{"n_layer": 12, "d_model": 192, "n_experts": 128, "experts_per_token": 6, "d_expert": 32, "d_shared_expert": 64, "activation": "squared_relu", "moe_layers": [3, 4, 5, 6, 7, 8, 9, 10, 11], "router_score": "softmax", "normalize_top_k": true, "routed_scale": 2.5, "balance_loss": 0.00245, "balance_bias": false, "router_z_loss": 0.0001, "n_groups": 8, "groups_per_token": 4, "shared_expert_gate": true, "init_std_router": 0.0128, "lr_router": 0.000321, "vocab_size": 14109, "norm": "rmsnorm", "norm_eps": 1e-06, "tie_embeddings": "early", "optimizer": "adam_hyperball", "lr": 0.00792, "beta1": 0.9, "batch_tokens": [65536, 131072, 196608], "seq_len": 256, "train_tokens": 393300000, "steps": 3151, "dataset": "wikipedia_en"}
Below are experts of layer 3 (counted from 0) of a mixture-of-experts language model. Rows are named router (the router's row for the expert), down (a neuron's output weights, with its number) and show model dimensions 96-143. Each number is 128 + 24 x the weight over its row's rms, rounded and kept within 0 to 255. Numbers have three digits each.
After each expert's rows: "comes before" lists some tokens at least twice as common just after its tokens as in all text. This comes from a sample of Wikipedia text that the model never trained on. Tokens count by the router's weight.

# expert 75
router:177089124130139161120099117090149149145115125134102081114136108141149138154118130105130132116132120098101139103102149108123158078133131134120110
down0:142165118111108132098123086142122136132163123124090166132161112121106098118119142167111095138170123090149126148146127170151125113073090140126137
down1:158144144162113122145120162114135124119156118102137130153090143152109106108108147117104158110130034126131087113102131119136135097160111103106163
down2:143128117141140091137102156123117128130099129107137130164126116130137131072150130112142149099135112134107127122124150119100151116123156110126108
down3:152122132126125123163180131074143096134117126143151149156107108157168121143109076132124119098134125165087114127116157120109109134122174135121136
down4:140131092153127143114132148148166096145114149130163147080129083122136141173110110123122094059113153134100148134116143099129100113134139155138126
down5:118124129142113165139123145133161119150141114104137130137105139110113072174107142155133139134092087119138139153146102093151111142094129109159115
down6:137148100106117097112135130068135126141176107095137159094153100165148139104128131140154087109157121133148137119113124149099116127096134167121086
down7:074114130150144139151093112186133126090136141105101130140149132106118141184100153148091116144121142148125123116121105166160124131161097159109113
down8:149138162119104153174127173143182123147096129167085173158142127140124175114162118101128079120120167143112154174123135160099116142141147132154095
down9:133144111112105117148176155156126115159111093125102150148118130140105123131122165135100088081134113141148167151152132094112128100130110131169139
down10:132158176130125148119130142143136135102176133105105156121136102114106143158105127134099143122121137152148111089102105112109109156103168070098146
down11:149114075150145143156151128126112108127181134104091104164130118108105128115142104166145098134109081130128171109080137146156100148110119134119138
down12:155125111137122108092112097166099110175132137153114180109088096077126101115113141145136128094132122117118126146139086134131149167138149171134137
down13:132158140150121154185162155122140111131162144141140121136140191152131139123145116132156121163110149107115158093130129125105110178107115112159187
down14:119113135144136110142118147141130113125094108122112126132161120111115130147122111129119122115134124127107184137080072138117127082138112142134132
down15:178101103138113100150129126127121124147118146120155116154120105164140113070096120105143121104119204121099085116130058120133128128107150144147153
down16:105135129129125105136111107113113104111144145142146148134108123109136132124137138165132120120117133137125130107109132115144121129110117114129143
down17:162147133122147086127143065119133169119142124152115135155079121162104100140129181122168113136120153121173142139173151147129110119172129125127146
down18:121151166153141108140156144133140118116142121164100131109173147138119137099150121135068060125116156138131094132123120159097100083123094146139158
down19:093144119121081151140134121110116159099134126145116132125135131090171150128093182151126147123118128111161140146159094117147085128118137115158112
down20:130101136207097127115147114187144141139148141095132110149138152098072114152107128143150129147078131148111116120084140079157118118145121102142189
down21:139151145170132133113149095136109132131147107110118128130125106108136086128100123174119057120127075105113076115124155114117138141109135100142149
down22:124097102157123182126124116097130110118167137119094099133124134161130146134139129106137111113131119115153126164093095135108100125163155112142073
down23:130147093076154096151138129147109173121080111098099120133162120107150112124138088118122098155161125104127144100159169152121091162168130144093124
down24:136126135123108113113135153115150127134125175114131124134143100124170105137087148165129156140129126131171128110122070129127106150115158133109113
down25:131103087105116162137105143141139132127116140153109123137183112135143096096102093150116157103099109124122121154117116135128135137179143112119102
down26:168145129161149098146127094146098135147105117155152110096159116144149105087102116170138128107129107126139180157144143159104132156149153118123115
down27:144075091160163136108118113134082120141149132069122125148112103120117121149101158164095097142112096150129164132123136112061093118121125097095118
down28:120085110137116118125153146105109081129150154119160134159100118134145152102125166139154141120162081131152117162153116133114081107107123138121126
down29:137127131134099140129157121152136134134172161120182145169088117103096109129103125167124111159102134132150103105111143098075122135108097125138119
down30:168134153181150130184129202129137124132102114163190127121096151145092135155113132118130118108138077154121149148133113117137133138135121130108175
down31:148141147166160101129123173127156146130127139081127127138141107097156131177123116121141122069086159135128131117132154130122121145139125127097122
comes before: "0", "1", "2", "9", "5", "8"

# expert 96
router:132099103116129151105101130128143162151080142137128088116124109125132154146117138125130112129134109097113120120112145098112141092137093131104129
down0:135161124139132142130126148143103074083096135099119108126125126113199130110106122118131081124119100142142131154138130092157087119104138088110103
down1:105102163164131110114146101118107140152102133136103133131145121104112101150136156116119084095131127129146113086084172108146143138135128101098136
down2:123138123159118102109169143150144118125128139104085137142140139117136159127133157108118124153129147139136113190099091135143132110134107143074158
down3:079133100097159115140102124123148088128119128115122131133156151159149135134097160141128096135167096105131120106127133085129093111159150150126156
down4:150117142170158118146112129121099149120130089130136113129136133115170155138108134135132091147100166186123135095100119118111150135167163125151126
down5:133111127095161129097145147137130164153149142153095170135087129133158094123127095140152133098158161173107157102114128155113127154129087136097122
down6:127127104103135102117112116141093110113158146136108101145104167109163131093168152164135141120114127116119152124129115126124141170124126142129110
down7:114167095114143142111126129123138118123133104117144114128120149138098056104108121131153135120099153111124104142102104168103105106163141132153166
down8:163158131141082127103093088113111148157142122133154129145097154092104152154112139148099130111121132144134131120082128103112150114129076127107091
down9:133089128152083113162130105146108108113135134134089094147141131114134112119097128108087101140137110115119120178168118106159135123154169148170134
down10:129160074153123124156100144066137123116158107149142126141111137126138124118145134158152142121086137113117113150120120113107144139153164108144105
down11:129168157101107132185116102151117140121101108113161137162110148143107148133113134143110126104138102106136079121129115105126090095120159103155150
down12:132182126139122164101146165109128115155138094155146132140103075126135139123105101149099151120114119192156122122131131096121105147139158150152084
down13:150149162153146138131168124119116153132147181126108131148107123141102120133144117126132115149138178148139118139166135168122167131150150168084154
down14:147129135117144120127133091114113157140107168102107131124133134134124104116097149142174133108111085136143127126132135129160101112114116150130121
down15:117134137141116147141089180167107078095125095113128120081132112101107095145075175173119115143133124191112152133130129106146167115134138124126153
down16:193124136117139130093148149089090157118136111174122090169129112097086116129108133144106115132100126138106142101154131097093134131108109110132089
down17:165128105160136129100144143108133082171100093103156123137092140131082149117132142149089123135082116127114155148096094142146143129117130197097127
down18:113175121185149127118103149128149114133126134117081107107147141102111099101124094117139137099132142115165129133132148059094139177112100129113150
down19:133150115145114088147115126105101174109111099135091114148143128088155162110099132121148069117144131133099173119113146127117160163129104066102130
down20:153153125114128158143156132110144085162137122137120141121119159132105101116161149075164156107106119141100068140123116140132133131154191149181092
down21:127115132112098127151098089098114170169151123154157130131118150108103122125114116116125118120117120117165151118119164107105104133133104112159084
down22:110135175111100115145108127180092134135124126127165118139091106148152118128102133136126162119126132095077116123164158136138146137147164122168110
down23:142130128123106132135142124148141086150134118169095090125164100148119129137114118134135118087157120100101127120132126116165153103147118114117121
down24:126150127160122115126162125122092121130130120121100107169167110076175069101105115103096139129132093128113135138149134100141133101150124107147138
down25:098083130156126132129158099130091105130151172142122122115094055145137099153126110136096167103075113125072133113134078092148104107117115124114121
down26:112132133114128129117164117125130128102148117156090093102156088135123156159116151103128127142135128143128116094121171120134101115180169128105121
down27:139110111156111128120122142100121110137156147095171133155137101116099143116100171135085164168081122133115108150151068104138110130145128152167107
down28:138161145106127164087171127125122097132150113125111095148113123117139155128140122093139103194122127095153174116133148151087134150160140143122143
down29:107148131140145139132140178141139109122105119145094103108140145104117185115105116120110118151167107177115112142114143106122132170128113085144146
down30:160115136149174113160166155122093093153142103140095092118118105156134133145146143112146151128093128116098156115124144121166134146116120112143149
down31:087148144150152123105126153178130119106133146131142101164104084136134093149131119130144157141108118102147113131151101120114084093112090112098113
comes before: "5", "4", "0", "6", "3", "7"

# expert 101
router:149116126122135159144116130143149156117112081122108113088133148120154142148130125123145113117158101089099166119121138125141142081141139130118108
down0:142168125121168094121117139068136133148121110137112158130132118115102134143149129121136140125147139134162089140137123115195141161128141145111101
down1:121112127107101150144118148108096102123161128094147118136134132131121104097146109118158128146152090172140093121092094098119109141077146140149113
down2:133129076186122131098170127095127119106116138169100099124153159106122163088109152107131146113134143170170139154084125132112119067136114117114105
down3:131140127123107143167156117118153119102137074166095131144150137130155139118149126107144115135163099172109162138131085144117109123069123108196105
down4:122157135110091119125182146120110097120157156117127148152147156141133134112159110119117139152119113139106111147121150103095101144098169142137143
down5:129158104108181121137140098105119112162140131120113149116133158095150073129122107137135164140111144135162153134132136130171101124144127131102134
down6:113142115128156138107136083120115125101146093134115103129173125123149083111130163147183131127128134121165154136156090135159158126148137118113114
down7:154140133118154142091150126153123140121172101122140129159167173103115108197132135146109143125146118151089135089079126092129136126115115104156100
down8:097125105128142171159147145134147114124120097142140112151133104142121138125135108107144145107148138133143151127105115147138132122123154147106099
down9:116121102116155139156115142079105128098108065123114128160158096148121124167139136142136139093123100082086156129112137109152119139139128110077114
down10:137158094095126144134102092153132088089126121151134136111121129135120105163111109119125150102108088103129118175141155157126159142155145109124118
down11:129105095150140177144102100117165142044178098119139085143166102150140160162110127128137130130158109130133152157146143140087114093112139094158109
down12:090092092163124121119142115142095134122133123174125088164125149106162164143132126138063113140146194141134100122097111156093104108102127108118118
down13:101214159153138134155159119128129133116134096084143158149096129062122169132099106131104154139135132118151148097109128136131114139138141098075132
down14:155146111151141110112143113109088087116162134135090104117140201129120113114133120091119167123110113123114117108071109095107110085094142082119091
down15:114113154111104170092117148132142126153121145146111171139129140116130089096101133173092096102148152153191150099127147165122116157142144101153098
down16:143142174103153110174101147116122161106153078124132125117152150158190198131187082124163114131125142153152128166164099161133099149119136124105086
down17:105140119129090097093169121134096189111081131112095087131147133098129153138127127167114104100162127118147153138110146132140172127151122160125178
down18:132196126150090083065088135131106130114137138121097155168113119138125104141113127141149104092132114125137115129115143104117131145116109072183133
down19:165113141134149148142136120135131137120133114157121154113154130103154115160169119125138109114116161183152113176136156165103108142127113107152100
down20:151095128169154141156167122110155125121100137173106130104119119117107127146110144116120142162093134132122158140124134134099186130095145121147131
down21:096144123118147106138110115117119141133138111133117129139186107155161145087123114140102145127198131176107161133129151115095141150151104142136181
down22:127139172124152112099093115065191107154128124143171148110144157136132119098148100090116147132113105171089124151149136119150088139074131128077126
down23:122141154128152163115109148136138132120172153101119141110157141119099120099177138116148152123109147145139106182159105150142152170139140151111121
down24:108171132170123117115132154121119100100120162142109128080161144143136136144097151103121134088126147128156107134130120119129153150117141130140116
down25:150117097155118133127155123111116138126145181154097117096128110097112147094118188159163191140114134158136113141140106109097133090121123104136158
down26:140125132112145101147127105133109139099124093110129151141135159124190173140120074144122113145147138142108168134104121179112086157119130149171115
down27:148063122114102129133145129110111154081072097135132166125133098138137120119134121130085158099113151134136115097113092118142075158128092117087145
down28:105140177163129149117146130134158103161136136093139098114135131202110158157134165099101121119138170137156117106122135113090153151112104125123127
down29:126114140162108084140179136140135150145145119137120093114098102150128123151122089095113109149159127130088151131115116122125159101139093110121143
down30:140169107130156110155120115135074114129125137108104095123134145095176141158147165094126112104123123178139100120096106143120091123142170121140151
down31:109185095126105099133154082160124087135123145118119110105125157128181155098091116137131092159152152132128123138097115149130091147102116121191106
comes before: " |", "0", ".", "–", " |\n", ")"

# expert 123
router:144080143120127145131105104147155152159099141107119101120091105154167156172110114143135126122144089087121132094121136061109143107159128140124159
down0:148142158090124111107118116144163108130160152127115125110107134166103124102168147119154142127123141127108137156100114149092138105130120124129112
down1:151128135136111120107127088103117123128156159116133127111146096141107113089107155125162145143119163119154090165128110092099132068070125137124089
down2:139183160145102106156149117123139134101160157132130124133108118147106141093117111127163120129133150104137105115128119130111131105083121132144111
down3:140111121146111150105132161120130104106091087119121129134143129116147112129089143114119126102120135146134111132116119125144112099137154098141125
down4:119100100127151132146102099132134147168134102126136139160128157116120100137071145140123131118105055123090122123076103151148097072121135163123159
down5:116125096160119135095136080140149124160112105116118139108122134102141129117129156131119172086086094165082154156108112121138131129164125139132141
down6:157164110149160137133120132110086106114132128121125135123129143154082136116125110137158143173115145107138125127158124139097119129155153131186106
down7:111128126113101183182101106150163119126121103116143159144126117134142132139082117140162145066113114141096113143122121130147131102120101147090158
down8:104139142149124134061111136180163119162085131132111179131127119113134129128125158132105153143105112139091124107182116126094113152176109117105127
down9:170096120140138124151117154085139100110127123100126129143160169124125119125099155113114111158114131108146157149140092183129149121159125126132141
down10:094136150126133150129113107140157140144136130133203145148114141135087129130069125164135105107096125127122117097102173122111124122102129160162141
down11:110140170113090157135142149120150145127127150140138144123149128149098135114144125124094107102103161134135127104131161140111146117130132129157092
down12:124169122122151141104119147095094107129087134131129129138083136098182151107100104161129129126128130133164118134179131115110116129106127136128175
down13:117104096143159136078145120086126108146108100142069129124126102102144123127127123123128136113104081119084122150159118112114109156124082135136111
down14:114124141175159132103102139150117104153115117162119137154097115116149161153099130128093138113095120150141086090142125123092071114125146108094126
down15:123142120158123117095116167097066125099180131100086135088117121108103147110126150101146130160185132147176132145109141113089162157141118104165142
down16:125162141095140119116128126108138121120161129122116113122085140107095083127138128154148120137101176160141088141115151128104145074110118128098149
down17:118136117177140158092146111102103097122146147162095121127101098108101163174153117128070096164060140134113164128151118129144100121159148137153109
down18:124091129139191115112098132111125127102150133165103123114136132129115102151121123103108113152142065170129104121130140131141102116127155144106166
down19:136108085129103129099107104137140183146130156153105112122103087112137144087117109095126164129133138171086147151115145087130160142097099137131155
down20:103133137130055138137153180139119123106097126098132107134109106153174136119102118134136119137106141084133117137155125144142116101124155117131111
down21:180132104098129125117135164097116114090132104133111111130120140092145093085140143145113135182140131143086144121100115140095132156100116159198127
down22:179131127128115084155114127099150136141135091113140123175138174120095148105085141149101165097083105109126120126049136125122145110097106149137081
down23:116143106116119128132144142136105099148140113105156088148110126116150136154109158125096133104131103155108154116148155106123098129139161130097150
down24:150095101135146126121142102127136141128123142132115119148089112112120118147100154154113161114089068112078104151091105129161103102124155134144121
down25:130118083143121162135088125148128127126142080120113136119126135113117100136124151111122164134130116156125127126110103153116162119126111105119118
down26:158162112153117126087140106127127101139129117126136127115095100149136130176164120176140143122088145113162114139108113130099109078139138116136109
down27:136108115089133120163115140161111144122070109141178158164104141133135162098105141135134171118157088114143103120109094121145118118124144105150159
down28:136127127135110117103142146202148115131099145125132122131108103108140130170095130161134124134144098125097133123169109103142105157121137083070159
down29:133133121133125150145193164100139134124108127120119104162111139131159162074145148100113143136162138162159131187155109162163092096146125159122107
down30:151112113095145105155146136159120113140093091097190149157101134141109134076108150173092144111123125126126102127062074112137125121095142143131153
down31:179134114105110127112130141129156143128145112125125119141142170119121135164134139116124111122111165128161163115136136119122170135130107144120115
comes before: "1", "0", "2", "3", "4", "5"

# expert 111
router:174128148079123162145126135149160141139117127112085132085111130161146146151175120101146114093140092098139118101108140082095123111158123121089140
down0:138110112140157143129132122136127112097145138135164122135115125118082147120135114159122142138115171125127116147116091110154133142176106138134130
down1:164155088112178157106143095107137089132140101110121141146091104142139071126134103134150104135075161132136124170115118165113126086106144131122135
down2:127152148195116144155119098159112132173137169118114129141138099132138103132121111131118098150129102152147154137117166108141109085101119124140152
down3:124124088140128098118125096052130147141137105151169115137109140141117100118112144122143124125138132135144127149103098118140095089110153121134131
down4:139109105165124106112081080127142149138136130121109132141125161114127134118135138128150168136140104137136145170183105117143108116121129097109158
down5:114147090138156121178145129120116107130108085081163110171143132101125087129150157108117131134103160134097142107105093129141106102132117125154132
down6:154110131137162060094135116102097157130118163150173144156110130097124113114150124132112121143132106168147098109158140063122156140135095118201104
down7:099102146137159136101101166132112122135125127152169133139088123155128144106126148117119139123133126154096097093087131113119092091148111159086152
down8:122116110171123144120137132106132144118147085109145122126126137093110149094096125128118121105129179140102119102124124124166102106158120114171154
down9:111095131132129149163118133112093096119108143099148115144123106114136151122138151090122138131138134115171120119141136170106133083126161122145122
down10:059136079133144117131116164142092139143107115101138114142057144086148126120169141152149144143116143156137142117153114115128100152110138164144137
down11:113147150155142132114155093164094142133118117110155115127129118112157108149124114125108071104076136144132137175136115152161113170110135123161140
down12:129140140131173129160136115138119112139124124098111114158124118133103152088136143111144131093112151132154145199157139129084123115131120127101120
down13:097150124133139094065132137104118133121086132086146144109139135101147125112088147148132131148139084145126138186163175157097126142082122102117113
down14:114112182098115153133123110085158111132128134086162146118086095139134136158147122117164115162121122129103120130132096124142163133134173125104129
down15:090090143135135131114100105114080101132110151126137139151135100119123118101103162155114175132111130102139115134113155060104155150132135124066130
down16:117114122147123150141065094124112133084169140147112120127166084149128115106127119158166126126142115118137145139145090123116104120104137086113161
down17:147119111171125116176150139136096093107147106130129158126116129090154104139161107173139114126130110137143103137096096109138133115116122082156110
down18:109138144129131098149108112164138148136108118147130102146142122149120141137168132158123110144135145151101146168134110126146133169147111114137162
down19:156128112127143135129146075054135158130075101141075090122112110142090117111151104117104167148113151143121167129091110137134171089134150178159121
down20:141108103121152113110133099095149130139130100135120114136102118108162145108089100162120126144107149169122131109105101125129139120092122160152116
down21:140115103132183098101151160113123133128135148088081174128082135106148114146105132105181108117128140124175114132102124130139134156145120142171111
down22:100169087113169120177114155129101132118122084075112082121138146154092146140152164101082088089090124117108190143139117130129107077180104110123123
down23:121137104177137117097133112133123165136146113129111164123117127067171129153150136132119157115144096164121089119168112086179125161121120115105095
down24:110144068119145117152134121099095121096134047094116155141137177130158108171132162142126170149131099116138136148145154105111149146128107132144130
down25:141149133063149120144153077059144111107097109146129088139080096138162088146135120132151136148087133144123149160131130127115123112108155120155157
down26:113140165156116110135145064101130113180122115098079070141097113096120114090100136170110167137140091134141118152131150109125142115101123137126135
down27:145130138187173113102162139104105144135150131147105162169134149068101087124111122121157125128133123120153156108098081115155100143138102134142134
down28:125099103121121109117113125146116191140097118138124099109129146113119113096097136142106145157123132158107150137129139146143150152123111152175101
down29:128095127138155103151100140124106092124158145095131130127130142141141140086147134133156143101127127125157122185116101104092129143125141099176154
down30:130091104107145123139136168162104108114124138118145115203098141091112136105102165147128191153151162156145119110123154145155119118141142122126145
down31:113077110130143114141112074082162123137153143105131148151128154134085126145150134097095142127136126125113138136152134146132123103136158129170144
comes before: " |", ";", "o", " -", "n", " hold"

# expert 45
router:140101163101110148141124105119119132123133110144090097123139150145152147117139140119122129131146123127096137099095122106100118116174120144077133
down0:128124147158144143092107117122140117139140138108171126140129119104133146090106132142173097155095126186121157149088157115106146107157163141133162
down1:119149155112111129098135107121152155178076150128152126141083123172113121077105110158100104188094109120121132148065122152172149137135156139113116
down2:160104165103128135132149118148105171161114130148149077124142132118148130075153113127131103135129119141131101143147121156166123113148153146131095
down3:177112127146126143121082105095135117152124141066098139148165121154148114126123138084129148112136078112144133171086167111101126155091131151136118
down4:129136106136143117099126135127109153155130136110107127097112107138138101127134143132115145141146153151137105109136132164121107140171147127130162
down5:156130111137122110115118140103120137130114118082095124169119100156119132088115136093148128152125158165073109137128143145142158155201120098168143
down6:172155071085130083115132129111079090147092130141088143113126165145110146129157152134093095155112094160152139094133124160134109147104137113108119
down7:150112156144155063120121139098139098107130125139146107116131112112125116113107148128220130154111133107146147132169158144096117194126124109188143
down8:137155136148119167153139114142150090125096119144152124070086123149171129150150096151133096093114128153115161151123160146117130105043129114142129
down9:134136084079067148153106114133159119169153151126129109148147167157119133145145116165113140138137151141115102144093142156151159136097139137153120
down10:149086118146122135109097154121080135113134111092126099147167114162131096100102160121135140146125126098151103104151172153127095137136120157120102
down11:104114114135133129130154121144167126123141157095148131158145126123112072142142128082087118140122105154159119099097141147145139124107165153116133
down12:095123122150126132109115144101150127156132140139137152147104159108118153107115132098161125120132133160097087174144098114104129131145132125119095
down13:150132128128150097120113180117208105121147125147100146143141160122166154131131103122150125119107183132159140151133132095123125118140116101113108
down14:131088089136146123054110079127167135101171115113125165156140105156123127092097146137109122117104097137126084152087101147098153105164088099093099
down15:107142115176164121104131150091156110092135134098156123174153125116100141178114087117157092148088105176144124143112116095106116127162093095160137
down16:138164132137112104106150147143140102152149158138117135110130131140160089057142124143113106086109166158191113162101127113129124093096129118123148
down17:129088133127140145129163088152115148119127105164142084144142109144132111097114166117101117098137113076138173134067110094173130101142102085156122
down18:106135152124128105125101127120132128131148145115143110076093115135106093108138093132126127126129155121091118141152117122125169107115098112108160
down19:131144151166134161130154159163159092095115141150134132153141115125137115144119132140131154130118081182148186086175165117158151091120105147141075
down20:134118105131165084112141113118120142111119142114096117135119102098135114119149144171164135116125096161144151146157122118148100151119088062139156
down21:123125122094124098142159093101131142138156125125119098155144155082129109141150126150107122153122156139135076114164138130086114152094178106109168
down22:100139138137147123129112146106144105142158163133148110176128136118150089121118108132131115113113140164124115155119120103127115120143113106109153
down23:120134120164132123082112178146113184099145132155143186168102124094118168142111106126072134125133087118147122115124114132143117147158158151097099
down24:123118077138119097148139119116102140109107111118151103132127100117151148141137119149129128135163145153102103118091125141137089150130119131179129
down25:094093099187139148121100126131136101143145160182094134127123146129088148125171110132104123126160149138137157118150135179161089153103132145097109
down26:084127078135113119104119091163121141085119091140099112080150126089123083136147139122149170098133107096146102150147172149132108164166147147150130
down27:144093111144152123124153094160128145093119123143144165123109094154140109111147125073129183148124125127156120119093120147147166142159143136120099
down28:129166126129126108136138116095144109103129091144149125099157173093122097099104143166112152146132137122150124165143081132168132122106093181110117
down29:143122122123106131165154110115124129100136134118164114134141160136116098123100135106120113106114141114117131129119126143110144107111122156176139
down30:152107111132095145151121142136146138115135113134097148092113152123147099130140125110144111133126115172135119126134151176095145156119171142111152
down31:110138144129166095149133121143097143134146145081173134128091170147122103144126098143139104123146134119108139162188132127138103118081133134103115
comes before: " (", ".", " |\n", " |", ")\n", "3"

# expert 22
router:139106123088129158131128143141161158156084131129098106121132114137158173134150120099131107101157126084116158134119131110111129099147132155115128
down0:116130100113148126166136136115108131170104113118110106150121099095134121135115167104105121124124127170114103104120110139118168128108092126124086
down1:148103109101125130166127148133121108114111148161128115090142138155123178129152137130167142168113174166122145130140137125128120125079172143125093
down2:114132115163114145138173166118123101120127128113103147140137142128152159149115139108098161119174118118138070161158128148099092119126155116145134
down3:119116088117157139152131150089131107144146139120152111179145145104106129133156126136123130172099096084117141136143101095153152105113158123124106
down4:109138111150156128141151108118154084149116123114161113164100143114120139136116116169104110115186150125110118150176122108144081110128188148171141
down5:161169138099164120119125140141116103097149144123146150154117143104130145122116114138130095114122155117172149172139117174120121110097131104144091
down6:132131120113100125121109128130139112104148123100138126125130102114174141108104141137165128173070143122133145098104098141160090163120102108095157
down7:135138115108126122148139138171132104115095121127131126122108157122114133107109171152168091147136135096157113152115134093152177134097072127134106
down8:159159130102127140107159103139134153143088162088124105092129147096142121123174138149102137163107124149189160122136123148119120205150139112133152
down9:084151145126119113130162126136092094157141175141139103186141129169113113073115118174095112102143159169113139159136153173118107113092135092152143
down10:103129099098184115125138111114130060152128155122150125106154153117135126101111130148090149158108141130121133126124086085133099094129107082091127
down11:133152087138115131130159118146114115145156178146168164127161102137113117102149136118137148119150145138135115148134136137112119166110095156093171
down12:116132105091172135133113141103098079165112111119146132104174131144083064097131150096135140139109108127132126141111086118056135098124131117117124
down13:102149141111168136135137100099135103129130135099185107099162135143109143084151107137113091173137120108143130136111107096136133198118170108121131
down14:118137109135175118109136116150113106110099151130132106109144096093112112123184149139116123122097129147165089141063109126101122138094100150136140
down15:125166137160118092133134128110140085116151114138127112148122128147114143092139136120131098172171153125094116154117130116131111108136143157137101
down16:116166115124105080118130096151101126106161151121141122117134137131128103079120097127134172155150121093135153165183117157137069164099109127132142
down17:123147127158101161134137106150102100111100152080108126128107134097139154092153140147114133133140118134160139161123133118099101131096180118124152
down18:120144154126128101142087133128121114103141116116142149154123101139090099140138065174145118089087150138128133126110165122157093106141157100144100
down19:129152104118135144140132132147124110193099151146139082133138147106129077138164137107111104139138148136156111123110104107128124163149127146088111
down20:112111114113152124104124115138104126100086117096170145137143112110124161112107118155120153129100149197109102110136123137145093095141104093107113
down21:130111111184108114154088128137078089107109108106131134111146147145138114116105112150125118131069164121132150150103136133131091121119099089116069
down22:133129117110131101149169121120131128086093105158168112117107146121144144085128142083158105170158129117176141130111150129141086124118099099125085
down23:156152138117113131166157165101087104156135119124114078158135181129097148150167109098112157108139094130147073113119134119123158189121141152078125
down24:110165167147130102139126105126108129127121152135117114139088138111129122093140132104119140162182122115123107115109108111124103107076156120126140
down25:123151142131116172147104081117099098070160081143120125138148126082111092085155096138121152150099171141131166170109102136158141107122168162146122
down26:154148133094136118132152163094130115094139107134166130123140121124117121086141085080103105155110178100118123094054133130132139086129145181129126
down27:091116112152102122127111146101121091118151114113139135172142116123076144081117135150098140122098103131101145103113087143114142103147089122150094
down28:139133103168131121119080186065117081134094109117112125120168155145124138124111110113130160085118155132147095149082126141143114110156156126137090
down29:144151106153149085133137118144122089143130114097109153170127135149121140137152120153207152158137132089090083150135146113132152145106136178143149
down30:112127093106150119125145120120123095095159123115140114136111122134103089118108122104112133187095126129152096069112100113148118101103156144143095
down31:130149124106137106109143102085121153142125149128121128149090168135169151096144111146128090126132161092132135140129108140141115153097111095119084
comes before: "–", "6", "3", "/", "7", "4"